config.toml
experts_per_token = 3
moe_layers = [2, 3, 4, 5, 6, 7, 8, 9, 10, 11, 12]
lr_router = 0.000506
init_std_qkv = 0.0267
final_lr_fraction = 0.1
train_tokens = 316800000
Below are experts of layer 4 (counted from 0) of a mixture-of-experts language model. Rows are named gate (a neuron's input weights, with its number), up (a neuron's input weights, with its number) and show model dimensions 0-223. Each number is 200 + 40 x the weight over its row's rms, rounded and kept within 0 to 999.
Before each expert's rows: a language model's description of what the expert responds to; "mostly gets" lists some tokens that are sent to it at least half of the time. This comes from a sample of Wikipedia text that the model never trained on.

# expert 15
It responds to: Early digits of years after 19 or 20, e.g. 1985, 2014, spaces before a following word or year, and sentence-final periods.
mostly gets: " C", " Pakistan", " b", " J", " Chi", " Ja"
gate0,189,230,183,221,195,184,271,293,195,153,164,232,230,173,145,200,99,191,166,218,130,211,262,187,216,249,223,240,204,232,194,218,225,163,171,231,157,201,148,125,179,158,219,177,158,158,251,204,139,182,178,238,153,146,172,203,220,257,128,231,263,230,244,251,151,210,228,165,184,137,198,207,228,156,150,191,204,136,262,245,169,140,251,183,197,205,210,183,215,244,162,150,141,170,266,229,219,225,277,155,161,202,236,110,138,220,234,161,170,200,210,189,171,215,185,272,200,256,176,224,233,196,218,229,260,186,161,229,237,263,138,195,199,207,160,262,183,197,205,263,248,148,164,227,184,175,274,213,148,232,220,203,206,203,120,190,159,166,160,187,170,264,187,171,214,179,159,213,120,178,203,163,170,185,219,175,164,156,184,232,217,174,225,234,137,231,208,256,265,219,180,143,186,155,261,208,187,315,276,198,202,234,199,168,203,146,163,166,236,159,226,195,191,247,248,150,216,241,248,194,112,156,222,104
up0,164,212,189,249,163,250,174,219,154,211,203,168,277,209,212,197,256,273,330,154,279,173,173,148,171,197,203,158,248,236,231,240,137,142,238,270,156,162,211,210,216,236,212,236,216,135,161,219,174,240,216,137,202,194,227,191,205,113,248,171,123,156,201,212,208,166,201,209,184,122,204,222,279,180,152,282,245,280,236,218,179,189,179,177,157,175,208,218,190,273,131,133,181,180,171,135,183,182,173,187,223,182,246,168,261,213,179,216,236,171,232,199,213,234,172,161,147,161,171,144,225,189,212,211,200,134,164,152,106,180,173,222,243,175,245,267,190,237,144,113,220,184,187,290,249,252,162,174,234,239,220,249,162,205,269,169,255,178,236,191,211,216,219,172,162,174,165,220,197,146,226,212,220,229,120,227,217,238,237,168,141,138,166,240,176,170,219,189,191,200,236,249,129,214,165,212,200,231,220,231,165,270,167,231,174,174,221,202,148,168,148,229,148,181,234,261,264,157,176,254,227,215,199,223
gate1,254,201,188,187,202,260,186,227,222,215,197,201,155,183,196,151,163,150,215,119,195,184,189,273,239,181,261,195,126,265,148,143,172,93,215,222,159,172,239,182,195,148,199,218,225,228,211,179,164,194,238,175,191,236,212,162,265,240,178,164,190,229,136,251,120,160,224,246,217,130,191,185,173,114,176,199,147,186,267,136,207,188,232,219,225,284,250,157,201,154,143,111,180,147,139,215,160,226,239,205,183,215,198,188,181,211,218,224,217,221,183,230,193,182,194,111,198,227,224,180,156,135,237,224,203,154,172,188,166,183,248,175,178,193,171,306,221,193,251,264,247,193,234,293,199,239,167,229,203,165,241,187,185,222,214,228,298,212,231,218,242,265,214,252,231,187,195,186,197,139,156,150,185,161,177,172,172,184,199,180,151,132,152,186,189,250,199,218,176,149,255,257,185,152,270,215,240,257,172,215,105,221,194,185,246,229,217,234,289,152,171,231,166,219,199,252,179,241,219,230,77,187,174,183
up1,195,227,161,243,188,238,223,229,184,205,182,140,186,127,170,89,163,279,173,181,189,213,218,208,200,192,212,201,157,226,202,237,146,186,245,191,160,163,175,192,250,199,195,181,142,232,201,222,171,113,208,206,234,159,169,207,264,232,213,203,256,163,241,218,192,195,204,164,173,151,159,194,182,241,203,204,234,198,228,201,228,226,232,216,201,212,162,201,205,248,128,300,155,140,195,224,201,166,172,236,221,185,240,206,214,197,192,210,147,222,188,109,222,174,221,134,263,170,167,178,144,221,223,233,238,170,172,167,98,254,208,180,184,201,244,151,139,134,223,160,189,175,229,243,182,230,263,196,217,175,171,146,98,231,90,193,147,205,122,207,209,269,181,251,234,114,239,168,180,232,111,202,171,256,133,218,197,256,199,205,221,158,252,198,216,178,193,241,184,229,287,120,201,167,231,273,188,249,147,205,274,184,212,208,204,168,202,159,187,179,228,203,239,138,280,164,115,198,270,247,220,179,286,169
gate2,179,166,227,213,171,165,223,188,213,207,132,206,305,176,176,161,165,195,222,186,172,192,202,175,193,230,144,289,135,159,225,145,135,210,295,182,286,170,271,178,236,196,181,209,178,228,194,161,101,182,226,196,176,178,182,262,244,191,195,204,282,186,210,168,162,136,214,205,283,138,205,184,135,157,198,214,181,176,206,187,197,182,263,142,203,251,187,111,164,195,173,97,141,261,135,211,222,270,247,245,207,152,282,141,182,242,197,191,200,255,186,213,191,196,212,156,146,114,252,152,209,144,208,146,135,157,166,230,290,224,180,236,186,111,242,223,156,229,173,221,215,194,222,220,184,167,197,216,207,214,212,239,173,160,157,138,213,175,227,233,249,251,197,227,144,155,161,240,173,230,178,185,251,240,172,195,192,221,186,152,227,220,233,241,144,224,190,156,140,215,219,160,204,225,195,213,236,161,257,254,168,221,227,141,215,199,317,194,194,190,185,264,166,163,241,219,268,205,206,206,206,233,172,196
up2,162,197,180,194,170,198,156,283,219,208,209,165,170,202,295,149,250,159,203,180,207,226,280,218,247,268,162,193,172,195,201,230,138,249,117,245,150,227,248,190,247,161,203,167,175,263,214,239,139,184,261,223,194,206,150,181,189,192,256,172,258,227,220,187,207,162,274,165,242,196,243,88,240,245,183,219,287,169,240,139,215,194,218,201,290,280,188,176,168,168,237,199,204,226,261,261,113,244,244,124,197,203,298,166,163,179,201,232,203,141,188,224,198,203,175,269,166,255,202,280,147,152,176,187,217,198,174,251,208,265,196,289,160,250,226,220,179,258,214,225,206,250,212,145,180,170,213,157,216,205,230,270,189,197,228,180,152,252,118,150,237,181,201,193,216,165,139,195,228,204,258,176,231,240,196,176,261,149,229,241,151,181,181,191,186,218,190,205,154,219,152,258,175,202,196,181,171,212,210,204,236,238,155,148,226,162,228,147,314,182,220,218,212,214,177,176,206,212,193,247,149,167,234,154
gate3,195,190,160,212,166,283,121,144,220,199,194,184,218,206,205,255,210,231,268,172,174,210,236,198,161,172,235,151,184,183,190,191,122,183,210,217,99,181,161,142,243,223,199,204,246,188,181,243,192,238,181,187,193,226,222,165,172,183,203,87,173,241,178,240,199,306,160,244,199,211,198,187,185,177,155,194,250,173,207,195,254,190,129,158,292,245,273,190,132,193,166,189,239,194,175,186,216,248,230,158,210,213,187,177,210,241,200,193,159,318,191,201,234,242,235,190,156,189,150,206,202,235,211,333,177,226,216,254,138,250,222,230,161,123,233,188,213,218,242,200,187,190,158,227,238,203,248,152,113,127,197,212,196,238,228,232,187,161,196,202,224,275,236,204,232,228,150,195,145,214,202,157,294,232,215,168,176,171,202,179,162,198,211,175,145,191,224,278,277,203,106,244,263,173,263,206,193,208,158,247,171,217,244,192,135,217,179,145,174,168,164,203,79,206,170,202,174,253,168,260,165,175,189,186
up3,174,167,199,242,173,225,216,213,196,206,225,291,252,274,235,217,172,209,226,121,169,156,206,184,189,192,281,252,197,219,220,288,245,200,139,244,244,179,174,235,274,234,164,176,183,251,182,260,163,219,241,202,196,181,188,187,198,203,208,252,217,152,205,191,197,217,168,238,220,205,205,245,263,229,171,185,213,117,248,211,213,205,236,171,173,133,150,216,242,240,188,153,235,165,252,287,199,265,195,211,175,253,223,235,202,190,187,187,248,201,157,224,247,241,147,163,200,119,255,112,132,212,185,156,146,209,252,302,169,176,171,173,173,194,177,193,158,219,175,141,235,217,194,222,223,181,228,169,189,177,198,180,234,289,254,176,155,125,278,228,192,247,217,227,194,164,153,248,190,207,203,259,175,207,206,175,205,245,231,172,203,238,163,211,199,313,167,188,277,223,185,193,183,134,240,210,158,186,201,141,167,166,235,126,146,181,281,263,115,247,180,218,108,176,210,177,189,189,296,223,280,220,186,197

# expert 25
It responds to: Space after In or in before a year (In 1701), the 9 in 19xx years, and name starts like Mc, Hi, Lu.
mostly gets: " N", " Pa", " Sp", " Ha", " I", " Mc"
gate0,182,245,205,285,188,203,249,283,208,150,135,227,237,279,168,230,217,208,206,275,185,245,208,160,121,203,144,219,181,204,178,115,191,153,161,195,216,201,219,243,245,318,237,160,184,265,218,181,168,177,96,206,183,212,158,258,229,201,199,173,239,257,154,195,204,245,182,232,298,222,206,173,247,213,198,238,231,94,200,136,281,137,222,152,205,244,271,185,183,164,201,216,194,204,115,241,237,186,144,182,161,214,244,186,225,201,230,187,202,225,229,213,166,228,167,201,235,207,198,226,209,127,218,188,165,233,175,228,209,180,193,222,143,174,232,156,199,178,148,244,214,154,144,205,188,230,163,170,224,232,212,278,153,161,197,191,198,90,188,249,228,141,237,209,173,146,213,278,222,256,215,120,170,142,232,243,204,127,185,164,186,118,271,216,151,224,205,193,176,197,239,185,161,202,210,180,209,140,163,200,242,238,174,142,216,299,189,179,186,220,179,246,167,264,253,242,182,190,193,180,220,208,218,207
up0,200,136,191,140,228,232,130,139,219,178,229,161,149,174,230,174,176,153,215,156,230,167,219,222,160,243,242,126,189,117,167,234,134,176,255,246,162,158,172,218,244,209,257,149,128,243,102,176,178,195,262,216,210,200,224,209,149,178,226,181,198,222,167,228,253,114,275,241,149,215,175,200,217,191,169,204,186,254,170,201,222,197,214,216,138,203,175,214,229,208,183,246,214,158,214,234,176,196,192,188,245,218,190,269,181,194,206,186,212,200,112,251,164,182,199,284,205,147,197,257,184,195,208,160,194,203,204,173,217,191,145,264,200,233,163,196,177,217,209,156,243,205,216,252,209,198,179,283,193,159,189,150,186,176,218,191,68,219,175,116,205,185,171,229,204,195,230,229,151,197,229,232,213,161,304,171,162,234,247,271,256,238,223,217,126,153,176,213,298,255,154,215,198,162,251,305,246,225,227,171,210,163,159,188,179,278,134,219,238,164,162,226,158,161,137,206,190,167,191,242,155,152,221,109
gate1,142,197,230,189,93,246,237,204,183,234,185,156,191,191,221,178,204,250,183,187,198,220,239,157,196,230,158,307,171,236,211,197,138,164,203,214,206,155,213,166,260,190,207,223,216,142,150,221,124,266,150,156,172,205,128,219,220,194,213,191,202,268,160,199,175,160,242,256,257,169,157,246,166,162,232,141,243,246,240,185,250,157,197,179,232,160,198,189,217,219,205,212,231,190,109,212,225,225,206,169,101,194,227,227,207,290,230,143,175,208,191,257,200,175,262,115,202,222,207,194,234,199,211,186,218,254,175,158,147,187,214,84,285,237,182,117,249,299,190,176,206,249,266,171,203,195,250,177,182,160,118,229,222,172,212,202,191,232,169,252,181,192,217,203,184,220,197,256,140,189,255,202,211,186,222,130,126,179,165,202,161,166,167,318,202,184,210,292,200,159,190,199,195,146,203,198,206,188,236,219,232,268,210,151,148,229,242,317,198,250,193,217,205,197,228,214,169,216,131,184,192,209,219,161
up1,205,229,220,235,194,254,206,165,184,228,144,257,202,196,208,214,198,172,246,222,213,225,211,81,176,121,158,226,155,204,203,144,265,288,158,196,323,259,118,162,262,181,167,252,169,195,182,226,222,241,196,196,177,280,195,282,114,213,186,174,136,173,164,152,138,174,205,153,183,251,200,212,170,261,206,203,175,197,288,221,244,187,215,285,229,226,229,195,203,249,281,261,207,238,262,282,207,208,231,114,158,213,201,171,199,249,195,158,198,154,206,201,174,221,143,230,148,200,192,231,145,141,194,202,214,309,223,235,243,199,220,178,194,281,205,234,143,173,199,153,217,187,187,188,178,297,207,212,180,134,161,213,185,185,217,174,197,231,207,194,265,185,139,233,242,235,183,221,186,186,183,169,214,184,241,227,158,234,228,194,151,226,206,215,217,179,249,287,246,230,239,202,180,224,152,230,229,228,230,170,138,216,217,181,177,219,203,230,194,234,194,192,204,107,203,188,182,178,133,203,168,238,312,222
gate2,185,210,212,214,170,219,214,163,185,230,137,219,208,256,268,157,191,187,183,210,190,106,195,184,205,185,215,298,194,177,179,227,200,172,227,173,231,145,176,218,156,164,187,239,265,208,190,258,156,180,198,208,217,218,156,210,279,228,173,143,174,271,170,179,172,218,139,210,245,238,188,246,253,235,183,226,186,218,260,267,188,202,287,241,186,259,217,204,165,135,139,151,245,233,217,163,165,136,213,158,203,171,127,159,154,239,192,124,209,188,276,205,198,252,206,175,175,165,261,178,247,229,254,162,158,221,159,115,276,169,204,206,194,231,197,160,169,220,190,167,193,161,200,198,203,203,212,230,169,218,282,106,245,171,244,200,249,143,276,130,193,235,233,178,158,143,284,94,181,194,225,208,203,193,204,223,135,247,230,200,149,213,224,198,122,273,270,167,213,186,166,192,196,184,220,249,152,229,219,219,163,197,237,121,202,185,240,215,118,283,167,198,265,194,237,178,198,198,190,291,217,178,253,164
up2,232,167,199,218,217,210,244,207,156,188,235,220,230,158,149,207,197,272,192,212,174,191,197,213,248,197,210,151,191,201,210,177,241,215,246,256,148,169,156,207,259,185,192,225,202,149,262,170,176,230,189,150,150,184,261,153,181,201,112,135,271,195,177,151,188,227,186,270,217,178,172,206,256,182,177,173,190,159,256,209,198,171,181,209,195,206,298,265,215,209,131,162,261,238,280,186,231,244,168,209,217,178,202,126,187,199,118,137,213,123,153,262,216,192,129,159,139,164,257,202,197,239,194,263,270,281,172,232,219,76,216,179,189,223,153,188,170,214,168,227,230,158,134,165,213,191,240,307,111,143,170,243,243,218,220,205,272,168,282,208,196,171,213,192,176,195,196,157,199,142,167,112,254,252,193,150,107,203,219,281,193,221,175,225,208,218,170,250,181,183,153,183,240,224,229,215,175,247,198,191,211,245,209,176,149,212,195,209,180,200,179,279,207,197,229,213,96,198,199,248,166,230,173,201
gate3,164,151,232,161,182,192,230,199,232,92,166,182,152,212,223,218,200,244,219,164,264,187,164,135,192,226,268,180,254,145,273,225,171,126,222,193,173,162,155,221,221,182,235,216,262,217,199,263,255,168,153,146,150,217,177,198,233,207,236,166,162,241,182,215,172,165,135,164,231,167,233,208,228,125,244,284,319,199,239,222,197,164,290,241,256,204,242,273,207,221,181,215,159,82,235,175,202,261,180,217,199,223,277,227,141,199,225,191,255,221,198,178,235,238,224,194,166,162,200,282,213,160,282,226,206,193,185,192,233,186,175,239,162,213,179,187,180,176,220,143,220,145,250,218,160,246,253,269,178,205,275,225,229,184,217,247,160,136,239,191,196,192,229,205,205,130,228,164,208,121,299,218,224,171,286,192,173,203,198,164,251,228,190,176,187,165,274,179,158,150,115,186,161,150,197,153,210,180,233,161,210,145,226,170,226,242,211,205,183,148,183,150,205,198,192,214,226,193,249,221,271,212,179,171
up3,181,171,162,134,230,197,192,166,235,222,216,255,194,178,212,243,244,204,222,166,232,171,195,259,253,291,216,155,190,86,162,181,297,252,162,210,190,195,148,273,181,131,182,244,164,186,197,188,180,253,246,202,187,120,230,272,213,189,247,197,219,147,159,147,199,109,192,188,160,107,243,242,184,193,255,232,249,196,210,144,196,197,259,234,244,186,205,228,239,198,227,129,208,196,189,174,208,192,231,234,161,149,191,176,195,171,248,243,131,244,169,229,210,181,230,233,206,150,266,215,197,187,155,184,216,244,235,159,233,178,234,161,131,196,214,215,138,126,176,204,236,235,170,167,194,121,178,266,152,205,202,254,212,199,172,178,142,224,308,185,106,181,141,210,254,206,205,230,214,164,203,203,203,196,233,207,217,201,152,133,296,212,222,248,238,124,220,129,172,203,108,182,216,178,168,164,205,225,206,249,137,245,187,186,213,150,212,163,193,122,195,223,202,184,112,225,167,235,176,252,144,211,206,175

# expert 40
It responds to: Individual digits of years, statistics and table numbers, like 201'8', 2'0'09, plus a space token after the before a word.
mostly gets: " re", " Y", " Sa", " Phil", " con", " E"
gate0,241,120,159,200,176,154,170,251,232,204,193,193,158,246,204,216,153,253,206,183,213,195,265,261,136,235,251,171,150,187,209,147,185,174,209,178,267,273,225,190,177,245,294,143,181,201,268,166,206,191,105,182,195,201,159,233,168,232,186,136,211,147,228,141,201,152,227,174,247,142,132,180,181,204,288,160,246,234,231,225,193,185,184,107,178,234,254,269,232,130,153,223,216,211,190,175,189,133,242,178,164,185,119,238,190,203,172,204,192,249,171,176,251,249,264,173,279,177,213,199,134,268,195,218,192,181,191,178,243,180,192,250,222,211,241,180,216,273,186,170,184,191,221,153,104,229,140,207,240,169,204,177,168,148,155,218,286,221,123,141,272,228,194,184,177,153,216,277,154,215,130,249,174,207,226,174,194,234,148,128,157,225,220,243,177,229,175,275,183,213,145,171,205,209,160,190,218,206,204,204,190,249,131,258,154,167,167,175,175,197,175,198,222,134,175,225,208,155,196,173,142,195,167,147
up0,138,274,229,190,314,208,208,238,192,202,204,189,200,203,179,242,175,172,205,187,210,235,200,150,170,224,182,233,264,251,220,192,228,202,156,220,309,152,184,168,232,171,182,170,159,173,212,239,218,179,220,154,213,214,146,263,179,226,223,184,233,111,261,239,121,199,237,199,258,208,181,165,189,138,241,188,223,234,142,225,283,162,215,266,210,198,251,170,152,171,174,199,206,279,153,167,236,210,182,155,300,243,166,244,195,192,197,205,156,165,241,223,259,133,207,156,272,211,184,246,188,227,214,208,204,188,250,187,307,234,230,266,249,197,232,224,223,203,240,268,178,197,201,197,93,143,231,197,220,257,229,152,262,239,175,201,208,240,177,231,190,203,205,256,151,250,208,210,159,215,251,230,237,193,256,275,293,243,211,205,248,226,201,185,163,178,220,189,186,209,203,149,216,113,249,182,204,299,197,300,214,200,189,178,219,235,293,191,167,150,183,147,217,204,175,191,188,196,232,151,226,137,202,158
gate1,240,211,183,263,210,104,176,259,220,215,164,192,263,228,226,226,145,202,120,257,135,225,188,230,145,219,191,254,119,251,197,195,229,122,192,231,183,259,238,147,229,279,207,219,151,224,174,239,171,231,249,115,154,200,196,184,253,188,212,199,175,216,175,240,163,141,151,184,220,185,223,187,194,131,236,208,210,229,253,147,214,124,218,223,200,189,235,192,162,178,207,176,220,196,201,182,183,178,171,160,218,205,135,150,154,230,194,186,210,171,222,239,242,232,199,244,247,236,198,225,239,186,172,146,172,179,219,217,200,206,230,297,215,185,189,148,215,145,199,211,260,127,226,227,199,146,162,196,190,211,191,175,192,205,191,168,129,199,114,234,132,294,273,188,204,211,193,250,177,183,155,165,183,290,228,221,212,178,167,148,221,175,243,242,112,148,186,223,184,217,213,192,204,122,230,269,242,208,199,174,232,227,239,182,269,215,248,109,229,178,178,245,181,225,199,132,161,205,231,176,231,321,236,75
up1,176,160,235,118,184,220,250,176,221,110,182,237,210,211,216,173,209,168,214,183,178,145,266,153,165,207,156,257,266,240,144,202,179,143,229,141,139,244,137,201,175,225,200,230,146,227,154,119,176,157,215,302,282,171,246,140,190,181,195,139,213,141,213,211,163,168,272,283,213,165,199,135,152,194,194,257,200,240,213,238,229,206,217,177,185,173,202,211,194,226,122,151,217,216,213,187,215,172,215,198,120,147,202,251,145,278,249,146,244,179,187,180,183,210,207,225,264,223,205,150,135,223,148,210,225,144,173,189,176,213,176,120,163,221,183,234,231,248,240,151,131,224,223,180,136,239,273,198,193,202,229,250,198,234,233,217,234,183,190,219,238,191,277,151,185,138,259,232,154,268,219,109,177,194,133,265,184,219,177,221,187,150,176,160,179,266,252,205,132,194,212,200,209,250,231,178,194,194,212,171,194,253,215,204,199,227,177,308,196,239,231,164,201,182,236,214,167,229,191,223,186,95,163,214
gate2,166,217,208,282,191,129,184,182,155,203,193,197,219,250,260,228,180,268,171,196,154,205,182,209,164,256,207,203,211,185,145,206,106,170,217,149,200,162,263,246,204,168,171,201,189,268,188,218,150,187,218,288,127,129,186,222,322,216,241,221,202,250,204,172,181,201,195,191,231,184,231,248,288,266,220,190,292,172,249,186,272,193,161,188,214,197,222,189,195,180,165,194,202,203,193,172,174,172,211,181,128,175,266,104,191,181,192,183,213,232,268,212,204,192,235,256,243,111,223,245,303,180,195,167,229,214,231,189,169,180,244,243,234,211,248,142,176,221,118,188,172,163,180,205,234,212,184,239,232,221,203,175,226,179,178,212,183,206,169,221,228,188,274,178,249,132,256,230,157,210,211,159,233,234,239,196,138,185,178,262,213,216,202,249,134,199,222,266,212,182,217,242,217,165,252,209,279,177,127,161,141,197,213,148,325,261,169,124,149,222,205,162,216,181,186,198,221,195,176,216,139,268,256,154
up2,219,175,192,216,237,175,172,167,189,103,234,252,223,252,235,194,171,206,245,115,187,233,146,199,157,173,113,222,201,189,206,209,191,203,168,162,235,248,194,214,206,199,204,219,194,249,221,185,258,169,149,149,189,198,190,178,138,189,144,153,191,225,180,160,253,160,205,146,192,99,149,205,203,222,235,233,180,217,225,110,188,147,201,245,209,203,113,266,201,91,165,299,213,250,211,166,207,171,201,216,171,257,227,190,182,228,212,169,242,246,201,187,168,173,193,291,140,218,177,133,187,156,307,261,224,208,158,227,204,253,211,219,200,268,159,182,223,208,222,196,200,151,263,137,167,228,166,180,134,195,141,226,148,167,196,203,227,208,233,188,196,219,122,122,234,190,247,236,198,202,190,233,246,270,214,231,270,129,235,218,210,183,164,202,231,191,256,205,156,183,146,230,260,222,136,169,185,224,183,192,189,214,170,204,324,201,165,181,136,191,161,186,172,214,324,190,213,224,204,108,217,197,184,182
gate3,218,177,267,175,276,144,112,252,177,195,197,167,184,154,213,233,161,171,115,183,210,168,284,170,149,284,231,220,130,177,203,203,140,197,174,162,206,217,180,158,223,188,189,231,187,260,163,253,223,150,215,140,171,161,213,181,281,194,180,183,200,210,220,169,135,153,180,163,97,115,202,177,261,154,125,293,189,180,162,259,148,212,177,190,116,210,197,204,146,170,162,184,187,186,159,212,235,192,196,160,168,246,150,255,197,250,172,157,175,199,166,154,263,177,230,220,187,103,204,195,196,181,286,179,252,251,205,239,177,196,178,234,244,163,229,267,211,193,208,216,224,151,178,229,179,241,293,206,189,252,138,156,215,185,219,207,209,111,194,105,149,151,229,199,228,237,262,210,172,212,245,179,259,269,193,194,199,172,210,174,162,234,200,215,176,173,184,256,208,226,120,145,114,144,182,181,190,207,186,215,175,216,143,217,168,240,201,187,203,204,159,232,255,235,213,209,193,176,130,185,175,246,226,144
up3,185,181,201,233,214,233,251,192,182,229,243,173,232,237,248,166,223,139,158,262,185,229,143,255,199,220,156,162,265,239,144,149,173,256,141,212,226,239,232,201,208,159,217,154,140,280,141,158,284,181,160,252,273,241,310,210,233,306,141,249,189,237,241,162,243,152,249,128,192,255,201,196,208,214,266,186,244,202,157,193,229,164,112,222,133,167,231,239,183,187,168,198,201,203,187,211,227,205,176,203,203,228,203,208,175,205,180,197,198,238,192,214,158,150,154,216,141,262,190,137,159,181,217,180,223,118,129,161,183,141,175,178,230,168,204,191,240,197,206,173,223,61,186,176,233,207,130,213,161,169,183,272,298,186,211,182,181,181,219,194,206,249,228,172,175,224,218,144,214,161,171,240,158,171,206,217,198,183,122,219,222,228,245,238,201,128,117,142,150,158,245,146,229,205,203,184,182,223,207,141,190,225,165,212,233,222,210,158,127,270,226,185,228,263,246,242,208,209,172,212,187,181,242,162